Below are experts of layer 12 (counted from 0) of a mixture-of-experts language model. Rows are named gate (a neuron's input weights, with its number), up (a neuron's input weights, with its number), down (a neuron's output weights, with its number) and show model dimensions 0-159. Each number is 500 + 40 x the weight over its row's rms, rounded and kept within 0 to 999. Numbers have three digits each.
Before each expert's rows: a language model's description of what the expert responds to. This comes from a sample of Wikipedia text that the model never trained on.

# expert 14
Lone space tokens after pipes or semicolons in number-heavy tables, before votes, scores, percentages or years ("| 100.0", "| 1956").
gate0:511495491506460603582515529476543523526449467508499470496497465474489443524489500523523534587431488506477466479562505456503539459581479469496535616499537486596464487494501479516449490523480543469529489514555515497564490547507552527583463486457455510516495464463500528486517502532525499500460516462514553393445529436480485546488556561488505528521458531536550489444472436438465532447454467495565470554443481490477467520476463548566449458529431537532522544464428491450421437508515516
up0:546468499536553524421488457477494485497580542428454463542539534532428507462493493453429464417561479572556490459463508500529475504453496514446471459505522425488466522516516478439476448425502530504513473543526565525523454442539524597502545540489581538448469541515489551436531524480511453496505517528478442555513534531513527477529474452523466548452550493519450479565523454531578428441513419464527520482520529546515549493468541505471514549467583473468489498537442453463538528500487515
down0:492544486535467487541545587524542473565509353489497524513434505453551500461517538498516537559500458479493491515530526481479545486515568454480519591536446519485516494526486456520494494460500505569514532492519538470442479447470460485486460514456490490524489481425489516518550453561548520497528455464555511546458480460501519583512452519488554485584510484445507485484546504463512486454470498435440565597555457547512471459462471518588476523462448507528436525441526576462494430469451455
gate1:489537577566495505436487485560502479458549527474487486569488529542512523429462501494464508490494464463453469462458510486499572528429592415492476530548463478528544457470492501486493490542406510414492565410526506544522530434539551534557519468481457498452515460509514545517463502482483510457526493419521514511522596540493470448509505491552516571538467467462524436532536576530459527473469482493558487565536553550467513493429527482492626431513497507500501504498492455499538491506447491
up1:545460495491484507571494431497500597546500495488501494454526452458480402502534414560526472502468493506577487530463467477472544538605474511545492548438537540490530523545519442491538563479514423509500437560489509499454466493485511423500551452458487500519544519525486518436568532429512546529435476500469542496459422501526474564526504536533454435492507545501485462507554515376486520532499501525502515544459520450500516519520464534533425550518467533459494567503501468535473463426536541
down1:481531534512474507591542473511509591422529444527557536482570504533597590566480484459441487503470455534518527570482496495521506496413515502540458487442440489522426481458499539437450498477494601477504475474446490492522495530517432495491444468583484444475554537549495551520551461490456535511448452516493544481483480455496539517456502498488482423477530508506599531488497575517527459541477538511432525522452515454514544486467548478471547453527496463491492478537528543490527464414488467

# expert 51
Word-initial f, for, cont, fl, all, mov pieces after articles or verbs, e.g. fears, food, families, Task Force, moving.
gate0:424472492522458505511526496509523521507458465468468484555437533453453518454510414483490539438559471436545480480472545475507584494497498422493522514510469489527467590503502487462509539525480508508461455462555496484546471491484520484553459456460434465512459513489513554459520444551489564517521577478541558445477485575536482511417559529515525500508557440543437465464535505475457460514455507548507465549546593531466498539442463508482485583539497554399516487512520442510478538442595508
up0:535508518519434475522510460522493509490525472488490528464475468499508495473474491532558444491534455390443546497576462496424501522500507529489502447542540477546497482502456497508472550509489458519530389480613498522412451512463570475513478498499539532471468431502498478612477418519491505608435563533569516441493461494501569467496505527542466467460505529561538542471479458466446492517465460509462525526470482508480469514533473508466561574477490550474522498503535491535498459552564600
down0:505514466415486426493520530595517510518490497525480555494539576488546490538483515507482500490492515534547430512467546484473481484528452498439476560567511520496463516498483422497515397513580490508525526565531482507494460532502580425588473477521548459504572511551507478506538424521502469424506567518527499520525560525418471487547467436462515492422456494466540512446498519498540515552550456437502481514452566483478579442505519452551506426501504506469457550512459494524494421469443489
gate1:432500479481486484476585587447495489503569563508515501458460493520547516554520470520438519509475505440546429555488424497535482526510458478554493546490564562477537522466469492475509488548474455458411474564497523546563522543427490423496411531471495543508474525482515494486498504508516450438472535547465532544493508494552530493528463527503516494490495421555512499521498461490491579527509598570545476509407597468525489454456446491529496533511478470402556506483530475481470507577528485
up1:523492519523544457444488513431525534491544510500518530547487545458537501491547472441512484485465500525528438541489513472559558493485581494512442522533545572546553558477510459528529437540484412526407554529518501443535537540481449443589454546488514470480450499457483487490494469518538499453531496475488466518433506418570504453438416494458489435499453480592520574520559453484471603526530408530514473431516546518471487539563481504505503517527478490454491512487550459495468518534487489
down1:470540544472535554477563494527487483545435504509369491481505551484524457495512457489480437496488513617509431510470571508518493562532588488485491508541558524502501535534526448471478518547472487484488468482543504474502517518528514517479516549481563465534521500478534517506510518479500472521610529496473520403513451469511555447483543406459482545422495461505407546559477542442462569440510433550486392522510487490505547469572487509493552530506493532474442444513501520545524479498492486

# expert 56
Vowel pieces i, a, u in non-English names, mostly word-final, as in Indrani, Salli, Ali, Nazarova, metazona.
gate0:440411442500482510509511487535505477433483451503507450512406501596497466551522464578490474496571510530511530510517478462487510543485488537488553561499539522476466569484528519506509486492542491439509492473483493557474574509511497461525546473518468501449479464518573536530484532508509543455517471516514448524574500562492478524484413510527502472489548474438480488604493528573422546561538501480539527553499533547512449480546523544411475474425539538511448416487485468435507380490490531
up0:438583472532562521415495562523455508522542530484549451481464401447488505555524411535522516501482432476499503516476467431525501510495531425570474559461545563560520521434508556506471500469485450482506536525420514449532498560551517539539443457555487440453471498514527512502482458537433544467482481542610502504499443518465425492500564496524463524473486545531479502503523441539563498577561513491444509471509495532481458509464522559492493460510531455447487491489540530533518480515458570
down0:496543518520535412539541514540465481473435547551485484536515522436479499480510527513497500496498427503533505530556540481483531557527459533552458429486562545532510444516477540458458435497551546491511553573526501468461458500471508521490440465573509509530505464487501500468502548524479445540517537496609477428528545468520480451443412475525506508521492448535447477426485460460468464522471494463510476521402389517527543447512505460547481559518522512599494515450553472479456550489500595
gate1:561534565486518463483437581491507508530519545470539485447491501493450499509581481594579482527483462543512522486465449442523582464442531508483516462521460493507473437484511501529513497498476488533400490434533539506574511467522474510456476518544413583459520504534513502491482550492506431449506525448493534453607490473468549622529459533511412506524531457477495499538539499517481503489457481420473499453563484485509568448475465528524467486517564495518565475519455480521543435501536486
up1:624569571531582481484518526540463536488535502522524507457484562494488529530483539497479511524498488496457448516510427464501568500399481478599506441529497534552503528554497474520478508476454557479515463491460494474491471474522443528449501545523466506492438466499458471514505531513489500476497572487486548492563484465471500495541414528549485488466485474551375488601501523481492505457485510444501439442576458472515519484418502518485450501452498495477557508523547453588548557510573517
down1:561509487495534526471566425535435468470443585537450461500542486567536551463519484476515491484564491470433512522466536466526529444487517527489505568464540502499516479445508585532453527493478440549468551510541518435543486511500531499489515444495505485478479503499548482479573577492518500498531557515589471474572421466457502507441451519531520520524445417573490492492559486457475456496555537451552451444445478442513509465462497484522500525542447564455507528403551433543520479560502473

# expert 17
Bare capital or lowercase first letters opening a sentence, paragraph or heading, e.g. M in Map, My, Manhattan; C in Caribena.
gate1:483514560515521520502499542524506552519499453449482466479490448504527517500537442494497477470463526421568483509435536459460471469431483506534506375412482534458516497497487457543457463564408533470470566542508474519511544463531482487520474509473473518533586493509541568492521504514529501521412533489457552439480402478498544546469507492452446553523489472532493494472570541552458585543496462507516457560478542546582532544522442469494574524516472533430544546509533476487464455484438503
up1:522450513482476509472532491510462515556450449484513468483444534502478444577502511474471493527492482508590452489510527536543539534546496433530464479477496462502560469424504546421536381547592488523499495468527472522490534519528489419434489558431484538526459465481517553413467592503515531525553447502517435555565540480478524491503486465569514449456465552520522500546505475491502544465409541408548521507464494500487514482450520517495457557492521525508510461494466440563585503512548513
down1:499564510497504556440470517477483444528506454462491563490493462474496506541482527463446507534483413443568465505533442468414523471525437513506543455495473501520509469518472474488530472531501464532507512524508557499410517451468526430420443561426518557517499601504505505542493489591459478503444520438474477508471479506456451520529478531555413550468569508465511469490528540589423452568495536437503533496507547523563528512546557513512549547514476516450560508540465488444536511504538448
gate2:499482480494565457507386483590440515454525462494521471435499491486448502503504567508524474525524516543534574573472432462538486466473504475567523522456482466468484525487508491570528518498458567499563527524544479543505477490502440562553451535553523481533532496527494519533568501430507464508503465501473580509473548518469524498596482479515483527457437457505524441443445530503469434579456480497479588434473555493562471447524435504547439550538504534468513537533494510444477467518418504
up2:549492494514515465564487521541439450473546507482424542453532520477544521487398577434522537488520522506550498457461474484585548449493503512562483607565447492489503577477496481527418504558440436436520521486525497582500477497515506500553558576504543522496484550499485510462490518505451529510457537467481486525470482515520490504508444494527507533487385438495496502491502536496475473515483512455469515444554522444472538486404443490506489547546485484476550475615411498494514497439506515
down2:475456470476480577480496481469505548563505535625499572507564475478553535573477572572495470463535461484494417456430545454435501494501550434492505523461480487520419514547543483474509512538484502503415439494555429524485498510476504478517519518470495530549497449478490475504488519467450486493428571600519468506470498464522507482489586560494549461491530479462504469534433496476539547504529518528575507510541484480513471508456451459428470436508459525509526589546541470464510558522500549

# expert 48
Pieces containing o, such as ou, ro, o, and capitalized starts Pro, No, Co, Go, Mon, in names and table headers like "No." and "Route".
gate0:478521439480455498468492522584523485479469467540552469470580525524526578496508503522512520429444546575569481522544483544524539538464479496484551525472495520471552485468505466499483510538526451506527475584510509506565466437476472442436528549524486437492523504452516458418621571414458531548541574487496540542521495498470549512481469493553541502478467492433476512438424479552417481468428506529539521522581450512507497530482506490444495495516481531499494491429434437503492502553468521
up0:496497527485496504429511442451548471597541516467468488490472494488460396449505533404464525562520500544510531524488522488490495521504521569470525493524486460539426553505468515543491426489521594506377470460477509530471523520578595491531515467378491483546412508450544508535506489512506519491490535553459443484536505543509526445486472462484581504484540479444461547502530506506524552563514525509484496532494465466485461509512530537528487492523583414557478479476474557440520487461511522
down0:508517476458451452535432503548462466577443496514535604507435478522471532471494467492504436596487464482515568384469471453505544448402456575528538455489525562572472485547534522527541514514499559490540469492491441519498545530527530504486543520527444473503569470550504500474532398432536499483553552515549497471513450471496489501517465553442492476476509465515513576535509489430514473473493472529487525460480524521543535545515481509480493481426534523466539401506534469505527560482453493
gate1:463527526444528461518498476463549461488468591406466499509527582490483516531545439543512476526462450474578523488597505539484519494492560532542493475495524524513521521531460464478552448476519507492480462531452538526549446494482580576621486495525545560551476504484519539486452533508499483459501487528423523539483444527454532478525483500502535413462486496510450440502517516386567528542535457435445520462505465522509531541386542522512412525492487524459477487486488496510496462462537504
up1:518492510483441443552517536504526461433532516440510444530523533491559567503458460543533511412473498518518541478578532536482487539497522534516483466476533508509514498476500481443491449558557525501468477532454511493584409483482568536537532495533600472445543506450540505531520569497527453485471392439416490512562447492425569548528522529554461503427531549471455476521497468478517528438499462486447548531532547502439578510481537533539465485489494511492456511534474463480443434458534488
down1:464536537551467521529468422553574467514484508448523503501450512539520591464432515527497483434413543467474486495495528424528498522543501495528500442510460543509512511518507569459503471550447530513582435451457503483520488591535451530536553474471487458512553511557548511461512524548492424419462554493474566523466504490509465486474479469452487555493505547505554544492534419552532518469486463505415499554504482527446487513511459427410434459483520545475528556584485536510548498496471483

# expert 8
Lone space tokens, mostly before a digit after a word, colon or table pipe ("was 28", "Division 1", "| 5.2"), also quotes and apostrophes.
gate0:491478502508564481502444490541487514562479456496482563485546476493459461471524502496531426472439461464530442481450460539536558541481519467513520513433487485457546461490487522527564575515485454452502556478500460470413530510538486488441511477563496514506517500463485502554505454489521441536397532537446544541514470457537550496475514589506488427504436567557499490466495540466459589532423495546519476556469520528556531558497531429538490420504543547484505472511518477540394426447496528
up0:504486538560537435483538540544493517550401480484563508505511505521494473533544534495545422429453490493443446442502489532527548502526477458482501427458562490519535537538503561486528497536486490544463549429524439519481559519506482536485415478492405430532539525471511494495437493527564475488499511503472530508535463508530592526440497512512436510446406530513509456461528455473452559480545519476546474484549560597500511512485478549517478472490537525466514487468452375490451458521532453
down0:522504514483466501487486497491535413508471544517532451495491537460471494422497521494407473520553471569483522521479534478480426493558482568479494528565544480536491506527490448457517413519479542514586517440463496452456485557480530504472506593495475494584421477477449565517531534466456493492534525449511488434486530535440497487502499551402532495496593475479491509533507545419583548495468525477511448507496470483499515537457457424444552504576468497561518593468480544483470492525474541
gate1:514505519492480479490475564469551532452563425570477547546516488505526513503463520462517498527548443422490489477590526468552624519427542499503501564495504564580524500499473489471457545476485467561479468557555460436537551494457498491463497495506536518462478548504502547461515499482497467462517536493447483510475522545458582567560498495467584493510490522543482501573537580486462532481493485476509489604551481434465431508477584428553450510465559509469492493484537468504459451498455518
up1:470474451456514459454518548496489468457528542537503481489542520537537455539529558549416494478460482526486505589500495545493491510464489477479503460438491463523439573662515603495540504497537543481410460507504480520554495515517516418572472509516454519443418526543494467492515488535467484471518549533496591523482485573507568515469447509526479498477529521546514517487498474512518460490568481485545487520434577479453423498453427478522465472500507438478524476507487522442526454443558508
down1:555407517429558578449504542448514435547523472508430465490454476498526474526471454520488485471495556518508438491523572494522474503520611480455464552515465602542461506567536477523480544490494474507444518534513395473551570469493487488470488504531550447515490533522470505531517519568512536486468525468422504509474477502495511531551517464554606501453474586465496506452499556480486469484468459457503457565558506547536457532539491459594492544535486468447483501504477497476496423472526480

# expert 40
Single capital letters or short pieces opening personal names and surnames, such as G-rant, And-y, D-ennis, L-ishchynsky, often in lists and tables.
gate0:450526507505505492464497516560473491583547499497531530542466491487507542488419492491534371508534477506479442477494502471447490517485520436515532465565511450451489459456505452501488467497463487447458531454458494583551601452525423448443500548562577520487556477594515528497520493467493489469507434478519506534487536538483485509486505513513511480475407488460564493566459489516465505491516447580461474505406479563567533460489517450479524441549563568575494477523516510472527550452487511
up0:556549503477500438418428482482542493539484505541474553489549513536453488539537530595495395518468511528494496540546408491496573471515513561530451490493522514501580510436505530444513491524444441519490496470490487535455563524462492468459522531538517479515500476429559470582503427490508476508479546549474519510587466504466564489586456485471503418453537591528542487532487551528455545535475513531518507517465438457560438500502452487444471549505559557476459486485534484468490464499496448
down0:462502527437561507499509475483524578520533536476471546481536462515543619470426551442457502449454424533493469504487519450535464549520610526519503472473504525445474478490541461538501467442469519472499479463479464481534557526498547520477490572547504492458516431583443452514504531498499438508458450466505498537479537477497476542475588446480470504494494432488512473542435578537471486497558419552495498527558459493502465501433542482483528433539522540528491559553436555534507554448516540
gate1:516572522475508508526519482489403471542454431457513496545528523524503499512470496500521518455550437556568484477530563597543483469515453484420478526537505495526472419563439468441435407508541514485504499480491545512480454539536523487497535490515494594536428525481543488566505495544445485510472472547541458515511471496523510586495478416511555544486537465407446455526556476480535514449462456485512502437528502497550569484595546500459455499467516485552518467471480465517453501531570519
up1:498496470582553452532485569491537528480540490541456559548477493528497438495511495493516539533465513478468530561490462519439503497511504519487502579443506521465519565449491551502527494503545453544586498545622500515432548564433509488538483474500554424526467525401481541473473550521504506550472516498432511494507535451447512452482479568494484406451530543584523547516408500484498506572562523461509471520511510503481487511457456499519483514486578492417450463496453485457499413526518515
down1:535510502538484491507495479478546469540510570468426552489513478497526579458541471501478478493512462516535440473489501568473453524503514504509493569508429513469523531467491557466517466502426485522537494531496504514519545517404462470476496469490508540494584438574418559569497470496546559463572463547529449547555501545512420542437479474445485503484482507535510429485450503536461561459510479599500500511496480490594477440481462399477477461558534520443528418467550459488532512511526555

# expert 18
Periods ending sentences or abbreviations, and decimal points inside numbers, often in tables and coordinates: "in 1923.", "3.60", "St.".
gate0:460585512470566519468495531490486583508539566493477489460425495545550482466446439463486471550481483467464436570514511406484428504475528481501495544456469555456510463536483504547564489450526501494561518509478502460536448442549474475508513468513536477519595453523476529466506531474483533453538456450467453564486568555477582510484519533507454470446513530534470497491502456473477538583509522469503498560481562465494507503401522501583573454475524504462555521484412500528499481457429532
up0:573501495463537444495484497442570512514443464526509543567562527497499472550526493542585501504463505487516491521537535482538489493509451570557442548563481482538457488526545480503529473461532465438431422497555454521496578518464536461406552526434512493493435547474496526525420545536409493487490526499557468504469460493521483517517498497514487479515513470469461618475627472470476457534529539526528544589503504448521532483510517487481448565515513476490508470537431490523496574480458509
down0:534496539423570494589486539431538517539551485517456461459476483520532540567468475450476521512508599491431536451472490497525441502470466486551514478512480499492500487470492501538469516485562488508395522526571536483528526532458474557534430408475514528462565440532514501474445538456501535474479531497450527520501475534537423486488514515570439541504471512567477482505461479526537475537530413557455481512517529523470373493526476542434533480449477540510454523525517545499514466579572511
gate1:529499435504447458483494543603539559476501493465525458476489520514532559495527574501465478497474405463469467496443560474453483455428492490537567501488477522587489527539405494531504480487522528472497510522533566473491497568508501451468462508533496475512390576498532517551533492534469502476465444465481523482483444526481510469503532527439421495492544418438514491491506474554479483539559500505453496490540602605529474506502538497467530567477595517549489458490464436444495541506494474
up1:582510453448493438506480493536477513506493469495483502499459462411516572505491573536482514447470441483424509473427572459437488449444534548516476494501458519487511514491448487541500499500505464547467558582545510504464514563523490468444476508596496439533459599473508552505540505536504488470484437472480560478440472468487515394503533516419420454501564462454541542482488522560486520501522541532479449464513539548560455509511513503551526486517507515550552490528561455442458577519481508
down1:572570490497495444547495415445506513499480562515468429480525504510493449545497591526428525458418452506413524552477483537479475558503499517447493494532419510489555432506528518597490488482530510469481500492498454449488520580462580449470470502483499449530472489451541504466500529548511478441469489495475546461446503463588529450551587547540514515518502507476538562451517509536470477515471563541497542540527468466454531463469566569513454440446548496492501570471509522468537473458483493

# expert 5
Vowel-initial middle pieces of learned words, especially after ph, hyp, sy, such as ot in photon, olog, ograph, ocrat.
gate0:498541490484526495588533454501493426567551528472556535457518471528470499600585533522459512544528442439485434468477431533486529411535561504456449556486510434523510545495448513454535526496464493475545500523453560433459550484540548549570473489458491619468476530460534549465530440467484516486475529513522518465469538474509442479496400567480523497459483503530526423443509558500507488485452478513513534529475560496545547533467445486491474518431445478478513478457520474497486550478509502
up0:509615564475485451524525541488480452481464486481507528514489492484434530482591498593512526507481550495501503482476489460525514442494537470470506421480525465597517507437491498547597486445416448474472486500440579512461530532485577487542502482521396501464474488486531521517462491522473445452521474549483474561542497436510511486476543541485461441440522512456418527567491568457537533468455531548462569483492534539486436474458527490482507494407508494546505472505541480550482508491565516
down0:489526563489572525522518521519570501527478535545556528548472447455442496509440561513475558500414429542542527534427524503518475493523518512515413567466511471462536545459431522516453491471546479482449470496489564414538441459559511437474505440528502465536474499410472514450492524501475401549502532585557541500488443440509483483560526548509529477544551493497478541552473543482508448536476481489524485499498483487487530517474463491492582444545480468507502493525431484550502575538417514
gate1:410513443484502520512513491515399505539544485482541452438443466555447524547512480525468487534461493518459392526453455502427501522509467509439459473464462549506487500511443527441570421587501524480538501546529534496583467583549534542579423431538494519546526523448527552466544451441543503472516504492478491555483481423435476470509470550528573533501528508482529505523495520544470525525497474554509517507499546496485444485496464470547484471497608534511558531483511427485489488494516486
up1:524471621576558573521483543514524576445494477522544492441457488468516515435495475452510500507573478535499514485500530474531490513518468524498510504485527543396489513510480474491521487427447448529565471521473479514428530523523419567516551526514545391506494472528521431501445528585510496481477529500498497506424526570516554519518543497442412451516524501578444454514483503388530532425440484475488503504490491490535502443487546549500553483489458481566486536525495472518496506444471512
down1:544500521491455519546563538535452540451422458467451456516484531480487516594499517517445469486482518418585475516534424492509561568531499524544476510567447542470490564429460466460506531463554501538430568551544485470508520459511515544569436452408529518508474523497582477526486458494467496444531474463506527461425496517499461510512516545498484445525489486515440469501492533547543462544487554480499505483499501488521546429492410472455567481487536530587502442476552567469535505482512546

# expert 58
Sentence-final periods before blank lines and closing == marks of Wikipedia section headings, such as "== Background ==" followed by new paragraphs.
gate0:459479482468447506474475507541444444473567451514521423453500481589534537556495566537434440538475518514440429536490521407448478491421460483524525502487548453506448535569468518513522532479532538526540477458519535602517461504476509560438498554547465485480474488486536464538486425496425492519476502532554508499501539512571488506532511547511542504474468531460563448464479449613491479489576523552514547441529561505513481480460520510475499562436503484503558501473497443460521552508444491
up0:494496545541499539517509536491484504499521468482482410479512443522481515489542517537603500486445450492475434399429561461467468503489483527554426513411523520525446561568507491513517505491476472445526449426525531583464520514516557529456520510509520498535452448494521443550428467568512504488465505509551567558463480552553472595529513553497491477456524420500497505454532476458433599474545512472475559498524474558511503476472524494527436529431518477509544502543445457481485462541493479
down0:543497503539513504541456517496481560523420503454525463513469507470518488499485466484521466441517458452445477487539507483518499526483517491484534452574558524464463428483513495522502441532518518502524413504542487445432488589575496505483507520468516454554493543479524509511409555587554503528529593657473498513474477500433559461407545529515498517509453478454483525537471461455469500517492523611588473497469504507551475474534507497518517469492463461526493513544531485498444510403465472
gate1:506448521476496492463494516559411528488527514511435439539526507503509527454492568524481515393504456498565486565466490476544500460516535581482491502522478565386498508515502449477517481491524501558499448474453500471557488515477458466467487500482560460600525477470536474548591473506504544483517533521516503518485483421449499496517500536469471520483488533460519500492460427532597455470466504456551489485515535470643554534516462501502549480457513500522525489476502522502419573545509387
up1:536488494491513495498528489506475557478468570518511479477476521470498482485462453404418528482524586525539500487528490522486357503467507510505529559525476509518541435531481425472437466503503528590548511510401522493495408511464447502438539537542534490490495504496518565465510546453457495518460500480383388511520505480535540533497538503509521566506426487491522393517437537518439552449461502543521473511491444449521556513548575531496530509497491548516531523508506491492467495501528476
down1:495460489467515486456545529420469490452483551527550446520599459517540460476469519488483495450523497453473505547556521456522509497579515439497458511469465515543476508571464487437494499501527453499447571472565534483498461524525507460458526493469526501599495508520611489533389484534451442529543548415544531496485499508533494498462468475475532521527554553465551536447460521513404512506473476554495484455540513478482505425453559466468494491469491510588512499515510539515471563615518473

# expert 57
Single capital letters starting proper names or abbreviations after spaces, commas or pipes, e.g. W-atford, N-FL, J-immy, L in scores.
gate0:522458513420526497476474480458539568529486481457458532463509425476470463553478469501480499553467393494447477505423483467505584456444531385492555507487534468467504592464502503524502530434486561457523503446483517537550515492521502521475453577505470539511496437461522527529465459545546513511505514556550569521478489574494505559558480508455489502535489505489466416451486531525480454502486531537522505469464535500512504492451533543560521505431629580490504480495474476497541442435543520
up0:466493466460592467511506470540409575518541633510489494464440514535506554440470495488488443446503561474523546474369516487529436555521493495466459583485472516478438486570512497567505492522547465500448506531462516515516496499511490527476421511481481509509476437463463472515502536454475506486488465522564489509524488480473554480494516490492522534454536426479477513455481518563505478512496477509550441515373518514515533436505426516515504497540545484495535534561560542457526541529421444
down0:573521442507465520501499528489494455425547544525507545540515533541566525484551449480521474430552509562500470504498501513481502430432520462558424522515500597498509464524489467510549505477483492478468468519447571474480455444530545511500498483536534572412482540522517491426518526470451525517497462527501513479469507465603462440480476397458521472510485508487548552488532536543516507574461436510584450444557522531488515539415434434477567557498452484502496528444509520513529491494543439
gate1:550466504489501475470405453477517495412502522481598487490383505537480563521559478546549535500551496544466481478474503454532466475488501451538475507483511471533471499551525526486555510522475453504483509534523496494528502460535542475485498491570469524447533483527543465455438449500484503515599544518399475512469502509522546542591518482468466498487518508397400529504567472512551471506531527457497445499583546520538507527522441554532390539471433454505463553558508513503515487490528455
up1:527527560514518603456575485477412541504524562509470502528490505561514471475477513411464455496448536515504482520523473547475426526507559536517542531549483472425481573537480422485544463510531378522520510488468486507466456549534501522484469472456494456573410540535473567447576473465475515551510477482525509461468488473534564462498503497414529470526513468468487490479580477531471475527471515513514525582510486482530486423455525495526500460485476592534514482434570511494536509561528490
down1:522456397465465548478518443507461502495507512461490492494505526521586477476496537482413535446560546488471517487557508510543530491531557499528472474474524508571552532500537474524524416458488508489491541546502480482553488555468555510552494504471507502517496478536443472479516504453480546565566493528515389422514558522435568478503508404470486419614591443525465476497475455455493535460478557487517492446488454567455441472530430541572501509480473523500506463475508476524507508553516539

# expert 43
En dashes in year or score ranges like 1912–1913 and 4–6, spaces before dates or numbers, and minus or plus signs.
gate0:515502507507500505502489480464492451467480497489535492504499469534481460603548477493509460552431490454513443569449547552533590530447471469529513442452484477467483511500518455517466443403508503537481497528508497525487459480563468465565506557463440467502430513537534459463532541497508563494522584553430480534512506456521449485569442445478641485530473558473413480504484567493449553479408454538538436517416505568491504511526460522507530496489483526537555518472518523518465506505516505
up0:522556516517506538491481527491509479446558522533516494440452453507467492524478501449465455440482496407533487605495521444495529519494494538505557537459479514486436454487517510559499510515519459547499499508589516521545456532490421471474478498466480470487481562527543546481529550560464519545511570472470498478476539527540484498521479514503554538461441503432473445510489525500433491509537410489512458479557517611479456532617426577523575543536448504484561474433434521558473556465515506
down0:473491483456549510398504526514520547548503474527530504526552522483581499504569450449488449533534404522525484500479495547464512471483467466478537447444524453513504433577537490522494473494568498477488454576542523444476521483528498533478461500520583474499489538509453479541498455570497483524476478466407600510486500451521538580474505542470564434530533491480453508480507522489442490480453509493528485451540502510502404574539490509416469561498480404486586499489498543525432551513447503
gate1:510475525544545568550506547513489524538530507408506509490457545515458429509475481504512458512438478517593480424487468406569544475511413496496494509492505518508472469505541475491426486510529572468512587494515546519551461486501557504487468536404509579551438466488504474452458514513533472525522520449509484452506451420492524517492453472495501381512510507434493514469464481404535516504536507564473557510477499545501495562428528499512525549528537507479492514609532477501455461563503533
up1:493505466432501476494498483483497521472448513554475502518516492546509488474504471562540527465567536496508512613509522512458456549449526466578509477467506520432539520501460484513585477519512450568503418543457441517433545505482511483497511481528555530510572503439499517583521459477473480477492541524474484594492585509472526556506493517480459492500450498544545509538510588517521581563496558439488473448458441380549522497564555521505539493490504462488523462415542529542552480486429480
down1:530500476413522480486506471431506484440524463555453465476549492451551526470546460485480483486508501508559526489461425505488570498457509453574561456465501450521506503492490493638533460503507461566536439560443492573516488549433498522485583515520526476490541476569561544428522562561470492467473496520464476521513518496533518496530516470501512538570448464519460444445506487539540475547467500455478424493494487504468549486498531493506451458468549529469545456631479462502458519538556458